From a checkpoint of a small mixture-of-experts model trained on Wikipedia: 96 experts in each of 14 layers.
Below are experts of layer 7 (counted from 0) of a mixture-of-experts language model. Rows are named router (the router's row for the expert), up (a neuron's input weights, with its number) and show model dimensions 0-159. Each number is 128 + 32 x the weight over its row's rms, rounded and kept within 0 to 255. Numbers have three digits each.
After each expert's rows: "comes after" lists some tokens at least twice as common just before its tokens as in all text. This comes from a sample of Wikipedia text that the model never trained on. Tokens count by the router's weight.

# expert 31
router:092169090137140099124155091154143172135184197148139089166107079180161174135117178170116128109164107095122149177105161085108125130113124169156063100109100141124067123064074114215116104136128120139120133115097096163102144151103155125061155129171110152110128091080130112159117126105178157118164169075086068204111098143101162173171161179134097132101084131078129079082179117122129176090094146087112135089139077111108168124107085102156115160209163113116157082077143179119188152148087184
up0:194130166129131142138131091193119112099137053129162101118103125099121174151052111125120086205182112128125140145121184141141183151141101136129160091139122134146121130131122100165108151170136141101107114155050048102128170111124117194145086113140118202106127087176156110141130178117080118131137092138039154111134139127156115157151138185182095151159181047114119090119128119088108097112153153105063115176199135110158201147070096163156114110167104142089088091109125123113188212172112157
up1:089135102133098105099152076133116164136156148158097155138095084183141166065100160191128154129195102041123141133080160094162148147095081148148119130116076167133103123085102152113096073092130113103092091115081102105150094180114169125102108125156099170113150099154142169142168105088126107099162144127094130150122090106119162124106159121125089136103077080135102085089168133072171104100121118087085197115154104140140120122060083096137124140168148120096168160100165121096169081119142163
up2:129151064091113098162097142097138142168136109180150092106120101123165148108126151109097149106127188129096079202131148082103168147089110163081100082160135180075156178126164154127112089151045128154181089195119111165108170130166116124146159137178113133157175106177139114180110142099153107119168121114161170086118126126191150085181108095170132116151091145136157110188147141104138181198116142132061108087102129141121109157099196207088108119126156130106122085147124118147104117088110155
up3:187117075164059161155134158135133127134195113144125059162068160132120143088051224109082119146121135081122136152106115127154114154134124136136162082113105105148089137143108126088153063144150152091065085164167086133164114160162099109146151100131118102106129140213147119086130126069134126128130090082126152184158159153138141092139078116161075118181060136146131150155099034130089171160121126169134105151120098125198135091128095098117139116090149165143166084089170109128068100100141150
up4:101146093134096143114154089133105172133144148137158126138135100154156126152077133135062166133197087086124138141117158106131151143119077170142131104098076139045117073104139201154105118112170102110115087087095100144147098165126124124121146104159126163121074179144121147156202089100129073096147145125092131123151135125112096121183135139175132087126091103071110083104174083141120147069126177117092200071180101124130147104091096094145132137089159148053112096118142100103159126196128148
up5:138053018201126100143075156134121108135145140154079195102094083163158181123157140172077116109122107144165177173127083127137161031160160135100073148114084151093080134116147114133121096055152123130156135162121099132105134141126134108151159141162084202093129097152199126174109111138141109112112106167123137152135104108099126179158107096094081128133116147133141127121098116151117147128123129091126165118152116110028098097139104091122146125115160171139129065089187069132114121104097122
comes after: ".", " is", ")", " was", "\"", " are"

# expert 32
router:120129086131109091118119109174115172112208179139115103156084060160172153072117144127091140106148078101081116176106098108145116097145142144134100114106099174107134096100094144165131068091164067126141123119153152117110110168134176190096164135130100194126083128084142154161147088119157109120148147131065119145170110138131181135178125121189121092083112078097113109132114122111171143083069156118154162082212081164093119091087079068167153136132150124116174105091207103138172088108118174
up1:124135108174104092118097087089058135123143172127147110113157115139158159107059167109114139168138087123096116121171170119150174133116038156126126108123172078091045115059109131149088164141122119090132157102104131138168138152104152124096126116119145157120128072122158174155151089029166135099132147144100102108161087118133114123118213111129130058095097089146092112147123157091140148087101120188099083107103085161112129173080078089156147141113133142132168114148094129159148127149158122
up2:114120132109179165057116174142121183168118179199143148163140111112165135145113164132154158094096135030081147157173129113176122175156117096154123071137094078079118184163114154168100127091171120142103149155139116180141119184121119083173195114147118135147145161129137104174149170091090139161116125098121088104120047225138162139087131110103116115040104099114157135142108136105142140080102187158133116101140148113111169103138130117139098127150124068067104132158174138139159171117143178
up3:160147163104146120142104147155134180113133208055108087110081126176114156112153196155147098145096110098164157162158092132126159113149103146113093137091163138117151135161118135079128197161142114148125148142086149130106139133076093132122198133120154103083204124119102145070160161161130130122192079095183116152106177169109107162128171200143104057108140122121088042157146119128169131180164161181097154182169087128114136137167100131184124082164089167163165068094168175083059102142137206
up4:144141117151188103110190088168076140130113153122151100145150108152143141163097157117116173140150113091124143106150170079145128125102052139150137110150111162114111091122116174170124138139109111105106113095130053153155152181100103112089181048144117119152125119109152145152153123077139101074132147077070114142136047156118153203128160137150143096087044097101095088119100127145184146109142212126089132097142135129137163122058119176153116135157140105109161168104146119105141137201095159
up5:110109088111169127081157152120090170145141122139091133139062070115189158165143089175148084096138147103156123137165160133141078164104178098140074167092134151158100122112115151095123094081098110127065151065095168154066155121148088101138125126126124154119104111132096111120081119138111141168152154152098152148106090177143132159119161112149151115013157115110134156172151142080097180132152155139130146053148136135134135113148065120182149086089211079167158164086141100123126170147067147
up6:079146168107120113120108140158120084120038118133142108105149068107081143133148129172149108153161123145115170131136170150089106163130143172187169128095076108218057155131108122103118069057085141114150075107103109135164131101100143128087146111135128115137088109093129148101164088158122117090136170135162178110164126154146098167116154153098116103130162073075083055097144127139120109118104138046159133154202074185134140121086103112182124111108176137156102114116124097169103089125121111
comes after: "s", " S", "us", "x", "ra", "S"

# expert 74
router:085161114154075076081163091135128126122141151180113124155109126156177195117108160159119148104161115126091127147114145123161081121108135135125091126091096169113081076087097165178110142059111132056068091074141090135142117162134151142112139065140108085085055080105141131120115103140142106096145149114120106159131100111123172120160132137114077150154101154089112084085137079078132145135153168158126163099130086181170165106066071046153087134154167149059093067100176129138143148168117154
up0:144107110156107132121146123152143106113163137195122117099106123107134134161126133150104128191103173163141184134084143102129118104122057170072194148121136208133123124191164089102089080121149136131044096109161144136132142148104119176100080132128143166094108110123066125178140147152157119102117149122139190137179152120076107125099133199114087153135106131121053077116120100148209104166139150113094151093169106087125120092152098122153112121115113086134091046081136128144083113120135136
up1:140120100157151094100169104167088174101137107159086091139103089132169103139100148145119134145120110092127143155053155118138173121074118121152112050066116155144083093134112168136092122103133087135110105155111117183130120106119133102134181123117132161146145115115137145109161104113098084069125178084096075167150067148106154142119151089168087090087119121091075120141118106111123173125108140111092136113161109158134153139144080113162132168129160091080141056095180113088168118113092177
up2:124143143107160129128131070171180215099217160082141077102134180153170169034134089171175101160117141104078146112116080128125187140111123118237154117126089082143106153104095124142130132034130110150166173136132113117172090112112138133118150119121130119105092189140112139165115156116176137153124074092100112104138090141143110153116136185168164089138085120152153122161097091134091140080125137153105153096130089133146061124169135067114151126153138118164144067106131104144136153128084178
up3:140107088122155091101129092163154168123124151125097066119146109162147147072154121133088168101190103114135116172119180072143165123079099166151120102127112153100078098136077122162141127082166085166130096116105092143159137146092138135106156083148080178083161168091139176137153114094133120130172179084082135172115106141112142134117125137158115064094086129104135118081145117102141157136128188084128166080212089142107165148092156142189078124181144122072159107119188116081192150130105141
up4:123127102186100119110132053150094171103135139168096103142118068147157150108136174182117130127165105085126123147115151097156128106139071186144093057090101157126141139163114143203064109094121063108114085115154121153098099195154131133076140171131126162130093105084160117166080074107152076139190149065090147144144129164089142175151148165170130064133084105112115104150113135104146108115086188095123184079175122156046154108095085062121110147183133109115143132089154124113182120129129179
up5:084118107156080133119122129149103108126132141137123124104142109169173092077134126110133183141139183116125071159136099096189119088145173126133115137134164139091146087085141064151106137108146124153127103162164152132121091117146079111118180121163098129126155105065136124070159108131101152140132120154158056146132143125113163089154176141142172122045078135151123137109169089114210090131112149158163090137094145137094152138143115155151093138127140156075130173089131152086097133154086136
comes after: " W", "w", " p", " P", "op", "p"

# expert 94
router:125143095230094123095146073162085168179148196129145083122088101156126135091090161140108169141146110103111153170112134081171105103113082160153105096091081152098138091101105162160118077104135095088092101111147122177145111176087163116131142084120046146064105121090142121114147133072170081115152204120077118140160107142115178120184128147192119063116108112120139114131150114137161132124106157153106178090152104125060173119085117108185108146150173142064142121122185117079177129106067164
up0:124171079149144096080144059137137175143135129162128082140127123149162141114105150121072131162125105092100161184094129055141148078110113129172101119134115118111118111062061137181129097098143154080085057130122106137158134116126148122092152127129076149117142119093160088165128105089107098095147223105094098099146092135100166200141152139160134118105095098134105101108163122124154153138139185055129167112148152134075103107083097103157111158178141144067121122099190119092155138138117183
up1:083122089132132109112124096128126121135127093149100081147073076185125166152111134089139171094143087065104158150158143137138158147093110119152149113101106134117086101146073127131120134071148115130095121127060049108118093170139139116068138139183086155139107101117173136126121087094147120110155137065057085141123095128096132161094150157189076135109114083113105099088156117121089176101107199112145185136163115141085189137110096090169085109143162089119163092091123132141144081122079186
up2:078109106155127073148137067120104167119130181168122064136082100184148158090109116186130159115141123080110135165129146089151128096075122155180110150155092119093071121101111130158162105105184100096123114098106149146125106117089101116031170142122139143110087095151157149115109100077131098093138111080089092165126086165125125162167148137142112102104112085079105140087111137099152159081104163096103167083172103182116171088125088111177099158137116090097150093080156072082155125165042167
up3:123174081098105151115116052187105118154128112126151156153124176173182184122081119135141103201151109090072186076144156073166152157129094161150148170133129127108105129019106156172107149130101133102115146157082114170095064116110167131068123125100156160164151093077160121143126140096115122076164128112154140119155121102109137163188178112188131138182147105141138109135133166121182141124112102151086153084130142172153145115136120130162105178122155146208113125133135127104158096120089102
up4:105186128112098057145137066184107127111138106125132124154095118144141137120129133188136095090190143094109144169125133092133131125114071078158146136118051164146094136147043126164089102097203134133091108136105148133098085190103108150111173096175107175079141138146126132179103054148134087100163144103141115194152094203121154154114113121154136119106120108134106103066119107129125136050085161110102113099120087157129124085094066129134128115145146084108146150072157130083132122137104116
up5:121169093161120097075120116141120134142128148090119131146109126122151117111113207104142151126115098052102157183138166108142116101099152168180096102101089141096112192110074187142149134170155084133092134135103108168161106131135109173080173064146094105162117101111164125135150095098121097055179182114147094139141123083101136176135154151129100155076082128115096085126130081081122156086114166077106169112139178130093134093093098104163124140174145078102183049089150080094113131136104166
comes after: " F", "\n", " f", " Con", " con", " re"

# expert 8
router:133127099179100060105189104145059145144168140101124162145110080137145161107101153199108150106164130100112140171112131110114176098092116108099107114097096134145148078113093145159054106074164107123127108077072133156119066156131102135094152095128093166105100087117124124123142075145200086089139126118104052152172076136111137108150159142155120130071099080088149132119127119103162173085087159147096141100147081170084136106056119099166173157154125096128141102072164123120122071173062172
up2:100184116127134090125161081158130213127090137139125067142129131166131128059097129071102180159153111124121164179100145074087119075140097206170092112097091160113135113151135140154147097099144123058115098077119109159124100124120127147108171166139113143111099128109141152149121126091118085155146145098105099174119087161081148134178136151140070126114142135087102113099157097101133145089106174075121173094162094102088143087094080114161103168141136122105138125115170071063144113125074132
up3:102130132106099072136129091129081101155134185105160145090077120160137148091068092153165163172136138117144096125133134120141178086149157163128120146093039152110101161084105106142091105142180160132098083115106079086139167072093183142176146154197106164127137042098134148102130117140130123164135142126108138079082133199110081136111116095097154071174097055070101125166140107170126128152106125095105110167148115165145106118119118180121110115137177180141160141151147146162159147081074167
up4:129125122133115121126127118075161115107102110135124129139177158181143116141126125100127141129119112159075101096142152118134170143125088182153148130108138087130115088080112159128149138121122155087209119184171086159107161118153059101128149143131083099068144134160149113147128117109143099074087091162076122086094095132135143152120193053201121113112108076120091095152101117107159115142140184181110134091109130048197140120170107151096149140169122133144071132143086151122176049134073113
up5:117170099104076050093142120169114179138123171110107164118125131148146164089107142150108133133166102108074183168137157058164151134099078156196084089110068117138080126083096137139094163120130093135078123111083072118121081148129092130076143110166144161101080110123118172134148112130120119137163114076089097176136077143116158106166150135161119108144065126131098083079130111083195124111082151100139156120126164155170117104101084058154095128168112097100119109103153112069190112133075147
up6:143118139180056094108155095150165119110095083151061136104132086148146113157106206152141197094098151086160146203132100142131097097094141111141109086059165147068154130130123168175147118110144134153139100103157096165156067143155116122145113153137118157064193145116126127094107122132070079051115158178105092128220135160065182119094136160161153091083150138186129109163115127101123186127080181095142139117136070145099166126101088076131127152106123111144160141153141138152116161157126126
up7:099123086138122110098143044162115171150156133131153116122114107166155178090108145180106139118118106115098148152115162102149099103099110151163098148157100146111097107120106121179130111109161096118123124067137111132126118157090131111125198122085058165137106078091167148116138131120096114111166105075092069165144101155097189164139112106167147101068076154092094114119113108107135119096143194086096111084161148108133157091075103116160085167098173111094093106054143078090161155117079158
comes after: "s", "y", "th", "ch", " S", " sign"

# expert 95
router:046164121119145140103160090140123151123134140097116104133104108156138159077100153157121186060118104072115109135112175073134138127107113139175122081111089165143140101150086186139116115104172111118125123097112046164123100158091140157116177131133118177106109123085139167119108096138118095114147136122099076145116094159166166162121157137157088118097106109156123101068101108116147122138132185122105186085163106140092192126112134098146071105147188074071179102125162109093211124153078161
up0:225139143104072140167105095103095104065131093145065143113151152141145114161107160113108113052160095089115131154124150107167119122134146207148046124077106181157157161127171133131107144097129138078163094124141103081090119150093145141178172158123143197140143160143118144143100130149126068181125183178100114088112162134105128135088118127116146170102187159124148175131109106149122147118119156136122122106155106155135155171110096146158086180089108174142097178131156146116126081185104070
up1:111171146161148084125147077138109170137143098175137116118067141134165130075123139159085167146125120079112171186124160108124179133102096122165092131108087179081100114048097144167106122087174070111111070088097103179164077133109137119138129111169118170093068116123170159104158082136141117075092147135083078171138117169070145145150159138186103084129098075141100109134119081108107174114118150110122135093152116121124137111114109119140112147150155107094152126043151126065164113117090156
up2:105135075122135079098151101115097104144152169141083086105093136171161177103092189152116119141101140108119128155123175147159151091167103119151161139112106165102090123057087162159083116113175078114118109147101116204131127137092108119089163127146071135098118079103182151132138101094151105070151105098080112122131134173126162131179145124161085134072105093116116115145178100085106172132087130080130139104130108163131166127096088125185168123166143063091219093093175109087138121122108154
up3:122160143184115122118163113147111117146170158153123128176110061135213150068117157134123142141173155083124142157137145142156175073125124163215108089129044135092087102085107116175057114127130119104134108090136095109165087148112157096117171117111114131097069107091129181100171104094172116082154170056083107149108136131128155140161145153115137109109104127125087076077160093098146143086079113141103179130133109197126146102072093105147119180151121113116153088085157101110148161141083136
up4:095134091127124127122153104222096163132157167163136106170138141167158153133100156129090144129137084089111130153125138083126169108109126148161079090126090118102115103112111119155121089086187069132089105113130146148174094141106152118103150120167078186130095122083140134117160104070137103108128159063102092130141093086128182116140150157173115141073107096118086090057143107105171189107061144113130142130118144120119149124063104068125092140143151115113164120076157101098125149146085148
up5:082149122129147128095074089154179093186122120142136109122089131142184154151139125107145118107170158092159105122070191093090141091110103142145104139116091137099130081105109080154104224168086166113145119214169136096146102121146129120083129065125196109175110090126111103094138060164142140164141162165135161127099092153116108115119083139144097137095130118163145126115143093154097088105150174099173132123162144062085120122105146121084127117102164135109093094111216060118148106149092152
comes after: " |", "\n", "′", ";", ")", " /"

# expert 28
router:125145100142130133107195107163140151148159134149115134146109121111117205102133148121092119124138068085123181167101173094118137125092112183157102134092123126094069113097093139180089067116150144060104139097114093155153105146120129118054154095141117150120077119139158142176123132127118054092148141092082097159182088141119148124134138164196075107107121086066110099106139100082144159120107144121099165103200121151129187090067100070191090133131166107117121112092125132114191092139083139
up0:048079098137144082069102034117132130121101164089127090160142099185138173139126111116143154101117044159131071141148195144132113129170112154137110087133058101133105087105143102168057194136084132093136142076065138098115129139167163088102127116149134143143151141059171102104105113080083149142132096108085140115069075146113105127095159108108136113163092123085059124165158125084163142108131100164104156082157087150120162124094096149115109111141148219128102152160120123094167111168121098
up1:069167143141143169131176145118080124082170087160096100156108145148117149066090186131128201125047022101081147113142085133163159156121108135112145134138124113067139181123150136116147148166090154140130143126101112137123119094109133042153152128114128113090153137185137188115137116149170146123103159178102099102158174121086125096165177094131169138149139110144108143082153091115110243142104136146080118076082130136101194134141133142071155137182136150113151155136090094073195135114117130
up2:099158079190133107108162121134102154148106185154111116122078057162152122073126170154122115134136087117121122128120121141145142134098079131158096117109138139057150064097104131137156145076175056107160070127104160203117134140081132120118146111149131156065113142139094159130127096127192109104150101109121121153129076196108133129144136153155123149083089102150110090110153107132206173076120179074126170096137128163096133081074140113149145144164170080115163084083191099099197133155080185
up3:062171124129152090075095062135031182112144140135126065148126086161153115091121160094126164138152128084091124136151114072157147156116051109127099101116080158087080100116108185157093095135100070119156139107100111174118139122125101120106157122187084137102120109048159138116145094125078099097153128153105088144115120141110165153155137149125137112068075097134131062109174111117176148120067205124149179119127133126098161109103115092134137150143131094087116129124158087120143121183118196
up4:143149108120135119101144132145145138130184116108072167093094163159200154093176179122140114182162115104121121153120102117172187110203105154093147177156093143143100140096114088096044044057140144159079142165101158158140166141129176092107162146130152096120121180094088166092066093095157151084182080145107115093186108091077160125190149162130117140139119116127062068175132118162138071111094145144079209173189129111062096074168127106099124122123127104119152089154186115089152082156083176
up5:102128146178104120113139070146096178169106152162115101173114071161136177091118165147093149144132077102110051166149167081182121116133119124154050116110112186102134119104145163092156125127109065127138137114088133150141074154072089123081163112137136137159107103107185150122142082100137130105163138097131137111120094146142193132165162132152132088127095110128087090102161132143187128094078146091128111073177117132082156136117127128163087164182162111123166124112200080110141119174104162
comes after: " P", " G", " the", " T", " C", " Po"

# expert 53
router:079115100166085088101210084130080162131162135139110060166093111162155129120128129131107188132127156074146152156134139101205149092105093155145087116108098160065088149137105136162131112155134101111152103117115114138113095175107150074084156129115123123118100096085172100081110041097120064131119127122101097155113107111137185177165138141136125077089106126138116115130104075111127130089073134107071121093134113167099133099088103093150095139121143098097169105117169101078129130179095149
up1:184164092127092128142155151156080114078109112125126048108128099156128115139059134069123166161128092061103100089120161170112161117057143115132168104132135160216078145104192111133180149164141167095157088101152081134158174092071093153144112128118081198150071093104113127120119169110113135148109145137092130109156140160065071160130140182120125161132131129119074110193099152137127167091088211166152075038118159135150170104125058131129065153129162079140132155106112139123103174151133107
up2:110173043132143127144130077094086196166119150134140124131097095126149161113136133157115153108116049074132158200115127118120116092089109216134054074157135142122084094079116157163103141058166091114096090102108078094151132134063134090049147125131136165092122102124147158120133090160151121111180155130086099171123046108104139161168166143110100134129144080096094133107140129135161161088129160087128133091117084153136141140108146092116081104156137126118130086070152128103185077165109135
up3:103118145138102112186090108141127112070140145168138092054142144215165154092123124137100148138153115101166057161146167119137128055115138162122108099119136131075123086109150103156116169106141157127101120164129119114159081098102168110156167063154159119127151127121144102112117086105172145147213157083198137125127154175000115109156136160108077110097136174131081038127146107137142056120150135158165103165114084062106113099123114114112138120231163147062162108137193145097077128090120093
up4:147095140078148092116118098134104143128112150156144097068115180236105135119152143195122079137118160123130157083134142068165150125100156095083142117046139161098092102166152196088122138129112168158062173107083099134131111081125094073156082135121119148099089082132108134137140082150170126151115125172128110127181169182160129092156122154091123163157069137148057052081110119135105157088134090143085097138122146079108156107125090165156136180106156080106100048129171154103168175169124121
up5:108197108098080078127146149118102135129123171115136140147144127169205102104092137144129132173131120142185215105121159139171162156118134149077140136121156114156109123108068150091103120167079073113146137128108147111113153089133142101049139125118128154154216135112124133063129106092135125115189120103131106171120121149070174143193114144136156155038125136142157129106148066107127099111116126103129149101124115186128090094115143099119135119133171081106162100144113164121118101143082171
up6:113169077153105133151111123151103113134129114132157183124105118097152102141099165082158143176143075094120113145170104209174118166130078168105086117124177112096136136064132103126100128106149093160120059075102138157125079184148090130097153167140144130133147157060072138103211141093105121163110146118073135133124075120142101133133112109156095073082077137102114145159095174164163177100110192103141137091178189097062130144147125172123115106175125077113103163150156114111107146167125133
comes after: "'", ".", "s", "n", "c", "S"

# expert 10
router:105135083151130094113160082161101155146201118165074108160106061142133132109084173105134156099169082110134102168139159122159157053136038146107086124115113173120112072094082165138125078138158096127115090132099085157153134156097155149084140114121068144151122086110172120105141085100143117121148154085095074142166092129125134104157130134188099130136110122109093097097154126147167167140084134102112137125178093162137171105051104093161115185189153126094123083116164126140150123142092183
up1:061129123090111146129103095114120126100134143151101074155158113146133125162132111130098103083198063079119166150106127153146118151149141095127156121162050147127147137112142115115124087121135118140117145152162066155129146148177132079163096115136172163122114138083167110099087065163177175111112088141103193108164112184100115147102074117123129108106159152159166121167159142142116133112081171090126076092068158153174144117176116121129164159152143122148173114083091129124108165138106094
up2:104151089083120146110120059156150139115110161143147093129073155147163132103150137164116172146152097081118128158124120088135097149114140131176114115086116172106078122130143141139134142099158103077172092096062134167127099151132128107104195092157097168089110162059103168096126095095131057144105205096040103154149097124137133115126128108155171112121105125144146105113143120105140180105089135106134171079152112126058165110121114116178146160152125145076136101091161154128135086136066151
up3:121179105150102149129149121174112160090147155138085156127094126098168107089119144160130165138126088103144115119110119114118151131086107128154062113145135142068101125103135134171108117107164110081082150135084087187127082154143113108125206103157150196125140108088138170136119135105175083136157136081141095188096109127063133158134153164149098139094099105124108130064130150163123113081064178118129199067182130158139140121118098100168101166164107139129165184085159139085148147152089164
up4:070215164102087096086118096161128131134089150107149149110086115140125151083096147139108201101109100130152143095139158108199164134190105133177193114137116116066125097105104135201085115091125113141088141116129138095181170153138159093110119142165152120128134154052164116103096104100137120156111097127160128143164155141094161150146158152136109160082163124137130084031165058160166130111083126119120130113147149175126130114076127130099091125159200164108165129157106163146099151131123179
up5:091166145149126149114162027117146194134132144140148100149159130192148165090088177138100133136125075096074160155117117105096140101117112155165091132127146102154133122037097104164088087154157105119111118117116120202175087137110149134102114121161098122072124115098157190130168101095138140134111135111105066187092079152114170169164130182130110102135068095099085096089151106110145184114110125133122129105182089138143165119123155065142118152162117147138176097111175152152137162141086116
up6:117142120117122122144161069162112211133121190153122145139161133147146172108097170184089184157172122076066147170117155094109143116127117157146143094156112148091162079125139138192125093111159121101082108094121085173163065171134128105140124119140113132100056115138163157155100098103092071079136155113109097163114075184087145166175075145182087103114095111086126108080153109077144122128106196088130151056139065169090149180105144116105121119162185121108128091071159101112146133157061160
comes after: " ", "-", " |", " (", ",", ":"

# expert 35
router:071181091146111124107176136137096162130135076165094039160105120138173183058080109159122173110133119061126137136105151089153107141108092165173083097125119144093098140117108148154125121145155053142137101125110126172168094142101111119100157092141131160116152109095111126124121028119175088126140168119091116128149085095111143146168130123154135104055111108103133104121187094072158129058073159060103150062143089176118150106114118139147117170173171072073178091115123097119197154154107132
up3:124109077167154104093134134141111129146152076073104103146117075107195197137143093071155115112109138094137124173115123057139112129148119086139098132129108124134080109148063147156142090069167115153137069152095123112151104130140150116121124075175148138113103185165129104118118095101131192126103155162089083157129061109122060152110091113121108083071105089090130075151163138150163127130131157073122119063108101122087133152119128135099130137179110138111171140087144143166129116116043146
up4:090125163157119098096147097153125154147119197144121109132059120144122183089102161138112210148157048079111150187129185084196129089138102130184107122135089163142125103111117132131126118084138124110148074147087089147140111166124153127092183126130146154113124097044131162155157122111147087080129171081054066174147140127121168110154141190144119073061097111114109121099140112112158153106142128142075140101122121192097114111085096092194104120159188137147102117070144104106138130178076187
up5:157151158072156132116163136093139120129133160123165157147156152202136173143117103112161126091159154093164110147175192168165101080130139163130116170130073165090108140209099178104108153111043077113108168123109139128079099179144165103082125105123113162112124163141129145170120117168100125145099141095104166198158046160114117180152110115158137100069106131135115097202135115085113208087180093115115092085107137115124103130143115116163174142037133137202101066109109118080167107105095101
up6:146196149134131130143129106082110126073134144128128124135117125073175085080149074136171130124115124093129144100131161109127133121160080164136102086118074142071086080187097190076100127155079095153112132085106120116149060118086113119165173118166123126145126214147100113150130098103151067133151144047142127119110119101125176186166093120163172092098129079137205159089088137136115152077125081136134170124150141152121169157132143150118155131081151087107139177187132109087156136112079101
up7:127183134171117113087088092137101143127146196170141130109108128123206141123083194140124111156156147132078088140108161083138147113132064133127095130126087159132081110136090146174128096133144115076086102125094096084115110172085118164080163091173161150126141106076104132078131139119112103115121119060085116148137130118071122121141159153154084135101139087095078072088097152108184121110077161105129144103119095104153117126069073123117174151175130160121176077107216112065177125167083212
up8:128141150089106121163149132105165125153090118179136188044066153178108138128133131106127203143121146124120100103161162191158116160057155129133116115089114100190101098134086094095162071143101105145181099108118158139095082121125089128119156115189082076067113127099106116082169108099144086167119108116106107136114165148147102161071158098141116115054099132130140082091134115083114185121082128206118086172167123187100134179139152082125163105168173119132175066137152107156109147154127106
comes after: "\n", ".", ")", " =", "l", "ed"

# expert 80
router:100147120166083063121164069122120202081152161175123107167117045173126180128156167125115176101144107100078143159102133146114158107116084138138081114097095134126104104099101141171132073109147127098083117106101129181168092161106103099078137081149133172061082094086143146110149108136140083127143131120107089123173135132149127160170180164154076086108092088132120093121160118141144138123128159104105161118132079166116164107076139067152086152170164134117133100101122126116188142142128134
up0:153182164096121094137148099146119079131077132073051102121112148096176165122163085124169133071158144150045115149139150108127115131094064106127110125111179100106118078119094071142136245096131042087083097070081117061121088147128141147135152154142147114080162160156135110085083106130141109116144163142100083094106105119030108136074171096202135142126115129161156094117144062092113137048123130105090160102110097189148195133112163088189139053115100050110093129121098132080157115159135129
up1:110158101097114096086235092137109169169152159096155099137116086184144186095116164167104138118156146075091139137146144043114159121146118142190115152118066158140126120086082119160105155116185133089126118122089106154145089151126107125092100146158111138064152078120125156135156080066159119105117126158083116164110102142165102167149122109170110108120160124115124124136158123140140164072151134136132132115150109107120128106124116116151109095160175097102148135111163135141135116152123170
up2:102163111130091113125122119163138173156151180143141069117109133132166157156129138184077130148197161057127152178149130089136145085138103111143070112117086168111090074137133148179124111096139124131099098140107106148112115173134135124117169137092085191116098098133164133123178115119153058102153154133066091146168088106181137172120183098175140133148151116152118076106095084093127132116143142103098119118165049153159170130095083074176127105161192104106186143118171132096139074151132116
up3:087137047116123198113105079142147152127107089111123090129133200074120109163134132121091123154158141121161169077092085122091120127162116128130164153129116180074135134137125147117168104135163132194061113136135064199186137162154087115157129102175081145136108099082145147237110111141167165137129095109124122133124059145150096148160089190148126075090098155132125094089096150136105109128142184134141094113078152138089109121140088156120067179131039087119098110056135159129094124200165122
up4:114175053141092123118150082181081199135163188133124104151188133136161141072086163158115168132149091128117156196136119093149148095130107164173147103138114164068145155163089144147105116105177064097116086125086098119141111149072146135085148124146133178123155117112148118129124077084146095110139156067066135185128084115145145143101138083185074104137103087085083076142128070150143169130107143092132190069148119121115159140108108128143115142165135122121169091080142110098122099180110176
up5:070162174129121186144102115118133190096145136100120145035093155160175143176069150169126178132155178064101154129149112121111078116088134090115121094138166094065051148147169112181127118058123144044158097087155117115136163173170152159130074129170158082118102137109143067109096121104171096151131115137104162117126087126131157203120092133165072130125121138171062162055180146129174117141122163086080132116183128141153184133109100148132130111113168127063228109119108114132106080105105128
comes after: " ", " f", " p", " c", " re", "f"

# expert 88
router:101140086134115123096175068186055155110153129118141107146134098184124164035101110128112209108144122086113118143125148085127120097119105114145106131149123168093127083137056158154097122115159087100112119076107115149135090154088155105123197112128046177114096078093167138127139077109131065121128133105103079154113120187080144136155179142143110141074146133085061066101116069150113150098124144117141205074165141157127155073110086098200072130155138097065146125090151122112176130128096144
up0:116132123142087099117120062076092166123158178135166110109102142177143139112144190171083098155115101079111105120098151087169159092084087148188099102074098161135087122103094158144143135106130052128105118107083126191141096111133133149086154085176109194109110104101161139109109115119173105143151140123083089161134130115151129219140166102198104104133123115095174145099131139065161131081145150125132176146169132138152134113085130101196063149131151144098199101077120103115184088156106200
up1:159131112104148128097102078168078134095130177104160114098109072178110189098067167127168120184089110101110192180128153112115110114102135160153119078096098174091119154127167123125147087181101093073162152146175110095114159169080185203104122079138118189109087140104160211140149149123148092101127107138104147130197157203098131150165139065140151122142102144191128138099137066146103172079048137167113138147134138142154083176114086159182127105095142134133125138075142129069176172168077164
up2:118138104205123098127171159174153097144168131076113067143132128151129125093150145161082146088106128146116123098144133128139108052143120123093151119172158124169087133186135139113122088102165117172141017089099136198118081124141142117143182156152065086098114142141106088171151123153085139099119160124119080118137106140098182179153152144132135149132109148036124084112089111186172073115147110135118209087136166157080093125072118103152128162205139121116088103107087048124129155136087144
up3:130165114155130079136179108134125130154193154142096070132091109166091142138140117141098143171162133109062107149152177096163142096110132153121082114107114148099129099092084141177066132128212099107125114141098093165177090173101146161089161116114111136103126056134118079120145077127130101122136178106097115153173068106111130196118188126155080114096100094135111115135164127145144128092131165071157146084187144140122157130116100117172118144173197126111183072117138120106169143155087172
up4:123188137142117125098109112099140146132126107138135111143082141162117106148157124178082139140151129073132130166098191091168122105105074119160096099114094161109157127122125110149187129068156123116159120093167129150120084147132130096091137111086150110098143118126168131167125118096150101088139115131091083130168085136104172158133091127210072075052088117114136114119103160119163134093133190138097148063177113137091150086073147082160126140171149088120174070088137107114117142148156139
up5:133087098152156108166112135168146107113162122115067102184114129144101130181135161140098176150128148140151074121129161107135146159102200084063168156129125153135103084138129095138134122106152132116097150118135161071122102157108106206143157120131174185105073103119097194148089090191149109139150177174065136157135132157152170160087118154110110143198102099159085144169157092100120155141187148137111163123118110161110092071131091131177158107092134077139130122138081118117139166126110113
comes after: "\n", " a", "ed", ")", " 0", "%"